python train.py --normalize_top_k=true --balance_loss=0.00299 --learning_rate=0.0167 --max_grad_norm=1.0
Below are experts of layer 4 (counted from 0) of a mixture-of-experts language model. Rows are named router (the router's row for the expert), down (a neuron's output weights, with its number) and show model dimensions 0-223. Each number is 500 + 50 x the weight over its row's rms, rounded and kept within 0 to 999. Numbers have three digits each.
After each expert's rows: a language model's description of what the expert responds to. This comes from a sample of Wikipedia text that the model never trained on.

# expert 27
router:495500481506414517485585568555457569520512516398433485493461572515487509519599576506408497530483488486503510556495505470490463479404440478548470536427466513477402527482443489537418422483502523434464437548580536479549511450491425462540500540516515543485554454547559469548541553465423466628493420455487435512558544487577462531484430576457634556502442495430507498492468492509548566536538542575528557525546611455488531444558575593578507557543520438538472515515540469534516424404500529453613494507476588568550528426521480438518528499542540543538640522574543463536535540408502476431579517527536577499533537442521480494468447482460395571523441423543478479602461544545499466481448
down0:458529498521591586463435500409523470501502512527450463499512447432451489577494471571466502559411523584444498503461430360487465542599577429505581504537499518483472514475424572402503534477502430430541488576471497510315509452457465417509507552492512539467563520519570509520572423525538471476558509490503547525475508408475479546458517498507516500485481615502475504578534549451493450483482452433488499433414544519472503509485603519503520496480504500556540501477514485592586477490493504480617382497528524484458453451507488567579495570341530535590458561491495524511537474518405521497529592524542410620493449494573456475503614506497571485405518485497570530489548502513552505460504
Description: Space before figures. The space token before numbers in tables, scores, chess moves, statistics and dates, after pipes, semicolons or commas, e.g. "| 3,550", "Valenciennes, 1858".

# expert 49
router:542500465571445481439519537390515420534550577436582591550539560511489507509557534488484481494547499574522531479500478545511482476537527508405536501568489542519516486513433466413433558520528523511464389529455542464538545473522430512480542568462447533559576571431576385474422453438515558564474560510458562455490412538544522462481441390512513540541545488496439508550500471540539564457437439558481457473483460554436571479391534403450428496425508563458519542523433618552547531412508480544512506650497468528491549487545429538473558526478418558488458585526449465600582470520535466493535578540467454425480465531430580517534462566466496451442580512523513464526548517526567514418457
down0:607534516574509595425464487486533485514452499480485642485494526501525510479510480545587451494469472487609448492543431478497504467468442451535468531432513501520512516540559496503594509529501539523541429570515528461527661488465511510555517537490506425543495504502471415374466521428535484504511528577548510513496505435627421512518350500534496496498727527499473456537415503468383408475517500498522463528522534493559415451440498534452512430449521492494507478401531527430550485497503495605462525483549517539531564518368526496497466460505480452494498487451487507637472503501512530510472422464458509556560473577473444515537572508466520462481550565502485555495471448445502599435442
Description: Clause-joining commas. Commas, often merged with quotes or brackets, ending a clause or list item before and, but, which or possibly.

# expert 6
router:457498590491537532529511485523492399643467559454509475493531481529495439452504473513508563499528511521457551409456482536524482468571529498520527448500438517533485482481458469506419498508501522527493539461590332568428483475572511586553505513472482538469444504489461376482420514451432451451454514575615527586518502533491400534542555456512482453535467584517437543473530486562498509536452488457468423553529546499474531483564475459488480522576492516463478504449494483548536536436433447511444539646533511532542467571414413533475509461436543502430519626466482519434492515552497466441526558468474443468445453474491316519494578475448570354552518502524429516468491495422460607503549
down0:501465618542539527481477498481573534455472509483520527484495516578524509554474518478516587477561490467499317535387550523621539500532540471566491476504547616510483590500482499503489542480457533455489502506535503575392616532490514483476500488435522442537425472610532495482528533597500513396570516525569444507512512568483467478542465459497495509455612521570470461555494559533495456449516500467529384521539499498500537455505497532524481535545502478490489503459592498489534451405500505543501499602377578503470470482451534450593548462519521440509451577319500459524361511548499453506524432474496537523531508483485514435564490531483387528391539462491465540445566425475468586446491
Description: List and coordination joiners. Commas and "and"/"or" joining occupation lists in biographical openings, plus nationality words and zeros inside large numbers, such as novelist, poet, and.

# expert 3
router:566552470597599566497457499542561486504438438446523518490467520470561522543593454489412471549432506489552436551490516456571424514425461525566473553470501435527438555444500488492508453543524534509546502566455550446553547492446546461558462524556442580555561430511526566566464529557541427556519534546433467459526519496581613462443551549452442469428588544509507472541472528549558566490509555488537579541411473612625518523539577571491544532511531474531449469513571483449497522595433506418384419450478548500535476454469491517477498472518526529510513499556402516528593481464413411538556527500524554526542522476524549413452465434568535547401425513561455506548473419584501460497440
down0:564548494548545529411570607534508471509488492522521658562482443569460496416493500501499448541442599518505541477490424489386513493501503523491466510541471617469569488488477517529448510552476604496441460506510466519512467514446532548478615542503461487527355483459497551512507487494429461462530640430445424491602543482606457588495541490351497521534498479492495561523468502544446511606532520503508525479565462463441490495508549609513398493462504497530434561504491488452471501533434473523575519544437460552542627524493487458491413488443488476530523406508475613529421495465504568466486559480601502480524547486506540433503496512510550564533426459508528435545485402428486482443543
Description: Space before years. The space token before a year or number after a preposition, date or table cell, as in "in 1794", "born 1921", "May 1954".

# expert 31
router:480493534485476463517480450635516481504461483557465540499570477536472450535394466589522491437528579466546481526455483539492455521500524456510493383444439405552551443498502464481459547517525475530487502478519442525355528456515473527490530498498516510519457410501557512473470566495435447462452533489556422485589435593448528571463474346654512509566499488413506513530487588450553478508424565454502533525485493506506546480510513516501494425561427574469436550414499483478552574480453521537502601552545590532554461486459358492506443436503455563443519512430577506431472472535474570467548504535429429394478404489501435476437521511517444471533449541462510555398528547434520603499515
down0:589499495514528497499439473488496419486540558502461469459502596497549531563432525517501473466575499465490479613484512528500561459509442445609583509508429444437485466509501551547575580424570429473449493528534411395490485479418525516559587471486434516516428463569507484449541557497460541460493395445496494508527523434399506490468571401468524502418465594511577491515490514400507544445381467431434509568477499403420509446510464453502530506512342498485452521508546484491634557493448444441519459556564427590507505564537482517478463511438495445517498542582536463497525478439495491502472518542502467456445502449498486490485422511558468523580581557545537388408490456428501590489535
Description: Proper-name first parts. Opening words or pieces of multi-part place, team and title names, often in sports tables, such as New, San, Triple-A, Park.

# expert 14
router:433491496446594595504434482636509460548497499480514496491589524533527475495505482464390541476470537509486484456496506500613442456544513541572583449491473450509520508448430497516419568448514429525476510484532397543405469431550462584481521505479500484519468478514503415555407543500456390501449443497593496515564516544426381511534488424526522434474469524465497497517561485551463517495424516510530531482430521466442488526506483564506472475573521541479483589406486493514514564488506436597547508648529629561480467508508411514505501535501472563443547648429473518397478492455432537454508474575487410456480450508484407480466573526468479368481552468558496587505475508460516533478561
down0:510555545496494463484501519529542533478448531461556517565439419518509602439605553381500496482477502547539488524509430508510468438448500516608551500516594504472517441473609507480404502522489518528519545605474500515477457505558496543518543593489514394500454485627552483602408509652472491486491504551536508498446537538479525545453488516459459400465498484497556555464459500508500503478576466528551482430529494447452492403651487520489433506594513514520453433540539461393392584519507475461528579555503468472532508515644536397393563435570583527482435456539460503539578483487505473500474487499405549537555435490532501499473555540499451483477513508495448585494405534519542480529506
Description: Sports team names. Words in sports team and league listings, especially plural team names and their endings (Tigers, Giants, Islanders, Reds), plus nearby commas and vs.

# expert 24
router:528493454567450498484447508537460488501438560570479549417493484426508566563553582499542512461596512566443551391514565471551487558493419495448487488480590451491492569484571470616520528519530548502477604465635509453482506520464535498448451502514550493524624433540440540569406539574462565464556452565579543615473448573402485500520474505486431588515484445423531532469480576516488546543521592450540471449538520416529600485562522572583474559437501432502480451471530450543506513426485449449487555492546504566414487486499548510422525504441482488476574502567589493462538539535421537553520429438550514537556413485542451497460581509477576498499595517481579513494492514534446495496463
down0:510479489472507493520505516589432549394503502553527542511542489447503526567502451513465548488532543549562601503465604470528443413511357532585481467552520503570502507499470504593566486539500494480480503404572529498504597502462500508435561374477480507481627498458530563474445516616513547515445587515464579463433434514624570491460531548455605515479508474562482446507574551495475459547388436469515476549632481508447545473493526550495494630492524418521496485518572527446531447466517501477456476526479457485503574493538466552516506477487372591452445472451497469600414469394540509534488481481533412493453481483480463489468545583558510419452444527462568500436521461489541474485459
Description: Digits inside years. Third or later digits of years and numbers, especially dates and table figures, such as the 2 in 2022 or 4 in 1846.

# expert 4
router:506507547493514522533495534483525495611535484477546494513490518578533497462516466481483624451523486571448575366545510515572543407584591569483531395501454448479462510490467478431422532455417523470454508469527447547497492425531464561554478570517451531435562495470423441480495498522479379522576474507524487491481471611461453575546510533544525514483549562513479580487559556539504513536461501498440567498549480454494513509464511474472485494580537532487537481400495551552470505567536518569487474526502620475504448542383484536517524636435459591430459576424493604391437476444435505444549487450420459491459586512509516504525553554463509363543475602501464544505469555453529576504589
down0:506498485432510510422500387496568538531576436512436460529626436428522451427486532544490483467498569497501486516573512525582554499512504510463542456497517556481446493500512475526552502451585506457426502483473430465400383585435462456477506479482581578432499486516490467514442468495596477522510509481505492519534360498486593543582368520541498458473433593456502472356503512513505405481543476465480513544464470552497523456557364517565481412554376484547524496564501428465502393559505491535507568471414492614490438558453483516506538472510428600509477502552492544516500505510439517506451507469515417497465484463534592565471515475504499465351513534453522460487503486515449501572422
Description: Possessive and definite determiners. Determiners before a noun, mostly the, plus his, its, their, whose and possessive 's, e.g. "condemned the", "Burgundy's troops".

# expert 57
router:484651525505520503476488518531575488525514518552470426489488571520489504429476495549421472388501562466467538420440529537545487487461609512502520406478445532548491491563524454442493541461515432481549571403539466584400436436469475535539508471432447525488571481508507458495465469487466466449493503512518432549548475548524488629548508515502470514527557501558540572417518514552490497403502496407550485490517514415483473489435543453518435423559438545418409596489561483560479499498518398490484477554561594526508509478436320512451582535426487430479481585528506505480417578516458590577411519411478517434525536438525528495453524561500518487570507495472550542439509491405443561536459
down0:481615516509511496424489494490494518617461536593398504481498510506521577508503579479434534462578428510479488487435489446549428464482518547486450462474501448512484512509494507403458589462459554553515511454457467452592502600543505503638551504560516505562517549587610447496482437495442542508637530578432415468410356525502453539528444494493492477568503510512557520471504516498521608461488507454504491501491516446435502486382492500560510498581563478482503580378554488518510549500538486496468500539482503528541509546486475545467451585551489573466558491536582528506458559507508595614470497467487573539531501532516310440461511491513482532614460565495530466486570487485502572509468
Description: Nationality and place words. Nationality adjectives and place-name pieces such as Chinese, Soviet, Rhode Island, Habsburg, Caspian, often after "the" or "in".

# expert 46
router:557491457540477507497578460460524539496553475467463499479449460547528463564578466477472541537475479495522576358551472483501400562543466592518530539494520501441544482503476433527456522443464482542420566503482484494503434527521429498445443442448523502459468606498462578497500601531469531575463463499683570485404521460499447506531405503517529470542518513519531522458628454463493590498506479598598471487440508541582535463403550472529452407502550636446468509387487442504488550422537547551512497501508512545528551510518406524529532550520555518492405615495528493429554558471486506465510478500563477508508525578473572562410526570398527530518563472396471493569503528479505458448443
down0:531457488508551503487520515554472486471500471484529531380473512448457492429563548491582553502507501478494513571488576549502539483536519476465571354433498516521547584433423573481354552503445526504478505586495476513475524501518500449587485502508432520507570482488486388464487566300415502474525533560429516408473551513511489516542645335514548503489535540499413481511532507537485504486546464417402428549495509447438389547497512411564460485477501489498527507482466543536507449527500500540528508480490498525499434520496510489519488457540492525430485422521497525601470483619582479511516482434499471554590474565536415523529545497486518332460520511565560569479502522572487510499517
Description: Digits in codes and figures. Digits inside catalogue numbers, model codes, money amounts and address ranges, plus Roman numerals, e.g. EMDX 43'5'4, SGT-15'1', $5'0',000, IV.

# expert 17
router:455531528503487505465559480600513546712539500525545535425545435584475517395532483507507569510498469530439468458499474574516475507576520483517471527414499489536584513488459447523479482501407483568521550402603537467539542477494490549495510527446564593455484521550509358479417463493504536471474469471534495540478477448463520523477562457536453443519450615493410591413533480507456452477411435485484476507526503523548521435520518547452493477500481494469440521540534446497484483397518433517500456442484437636519506601498544593512501428428663563472553552476415538498510483452578498527464500443504461413511569548473401527480589523427479514554426542538504476533501504491539566518509
down0:588500468552478505496491534396518374426508505474537500584522527481536480595506562463527511538547512534590514480421459489475462491406515563484475499551415571567416500464498484532472476588556514553415425546476476502514504508517455511369498518522469407543561487478500488520590543451494499542492492511396496517490488582521477465503489522416494541489506495475613488584491533521507544512497504515475467462521535540438526511436542421482535523497485564500384493515448517647478491490477466532412503706502485490527530483447456511443497498486316460482495525408483470613467467587427516551513528496405493504443406475366562451543494494567531411439562480528514497509495493490457466498503
Description: Coordinating conjunctions. Conjunctions linking clauses or list items, mostly and, also or, but, while, nor, plus commas before a following clause.

# expert 37
router:537548543411450547521541491583530578445596435590549512573484478482589466519492452506457535510501457406537482505514509531452562559584560535483476417503520505548532458567405507393498471505525545551443529461539524573354562499465582520521569401393520460545592498455511522503484531564538523507443525495452505495494386467545574539570427444547610502475498568446453488503530481565545421522504553565527597538442514482471591454548489478471411509443548598500458561425519519504555475483512509595523458495499502492487458434515428557450431470469583566563589560458539509463393484518457565470491542446491559456504583525492593534479490559496524544540538458570469487481440510529547503458439
down0:567473492490538470513478391470499496502577510488406511537666514513536478558573460474471477662485489436493494486462489523508372502500514494507504480535464509412468491496454486491389455456512434521497529580488494526521440599553504483553427493526539587472439454471466526474546535534604509640524447507512411509521546456467523456534368499500486505469458422613499491482411489504527502536512543533502511453501515448580547570580504417423490400500438500586462527483511453516508540498503523475555442547517494566486408534428583546508511517498566505474437514461515407457520486542493531519510523528490637649487474517527605592501541458586452496501625486507491505542477534478438490454496
Description: Surname endings. Surnames and surname-final word pieces after a first name or initial, such as Smith, Wilson, Johnson, -berg, -man, -son.

# expert 34
router:555565511508495487539465417488472551574511478525551539503517451545523434417545529509467504452562490493430521376531424484435453523483508459518537476458385448552562447595435348545535423445541480527524498510450468431570442505468377476545436503464506547482467526519478538505485518547578496497467510478602487505521460500569536492501455492454507401499512505406536481443601455395471572471492414549553569489481538560458512471444460441492489532534535534477552587521442549472523509502618477514520558542432528629573524529472426532450447473512592500458491626507476514380493473515398428520524483465589550441502404529534526512593455502454517490514546480492446590493475496468421550462432
down0:508504522466411546375462433463530523486488533568532487488483512527521479428476543378386498463577497503464498568581569368492488436519507533560511450494531466587521563418439497439531515474496495527539478497520364463501398479500514516520502613560463549480414437500477558554517490584486536418397593565543486516526517441467545510526532543573485505487495495498571390500473468480513626510475487500501508501485561505499490500487460449500518447557544496483416443536393523558336421491517529535487511469490601445412556560528500527478475577527496531585518421566505496511500467495464445353476501512440519567468444532511536493583464536526499430482466559544472547516490547513609463548556
Description: Leading digits of numbers. First or early digits of years, scores and statistics in sports and tables, e.g. 1'9'66, '4'8 draws, 2'0'17; also number words like six, twenty.

# expert 41
router:479479517487574547381530467496481442566438559468528506503543462556544466448445481487478537363418529515411552466446464524460481560574461538579543384551507538529534414488496517513451518551485533483517549493409485468420440451526409616594507503469510529397577548505540526550452445405390452525528569460520504526559570469463431673519520513517490522573486532374489486440526436535585481489527477446516530538450484461517469567527499495518474505549477456477496558525469484548502461580459444530479513558560568587495481556395472468544493465426468527507511548613551513491512504520448498529520499435556442470414514468475548489483582500431545446463521500484562547471537563390418569469479
down0:518485517568479578540489473477524518545480508602408491461502436487523550503499518511444476431362499554547534578423405512522477484515467432464457522501538507458483453534507525439512514484476539453504498462482548520415481502466508445397533589494542448454513438504511395506478547589510561487508584501502529512538507535500385618563481525476476521478501478499499473460468441352469528435589461500420546506485494567474522547573499581412411522494513519495497488484479474491510553421481505507447529428463507573435503477486505610463452444416506545561398661420507532474459648531450545399571547524451499518590539400532500463500517440528474568452621494457499464503461448483496544558569
Description: Nationality and scope adjectives. Nationality and scope adjectives before team or genre nouns, such as American, National, Belgian, international, often opening biographies and club descriptions.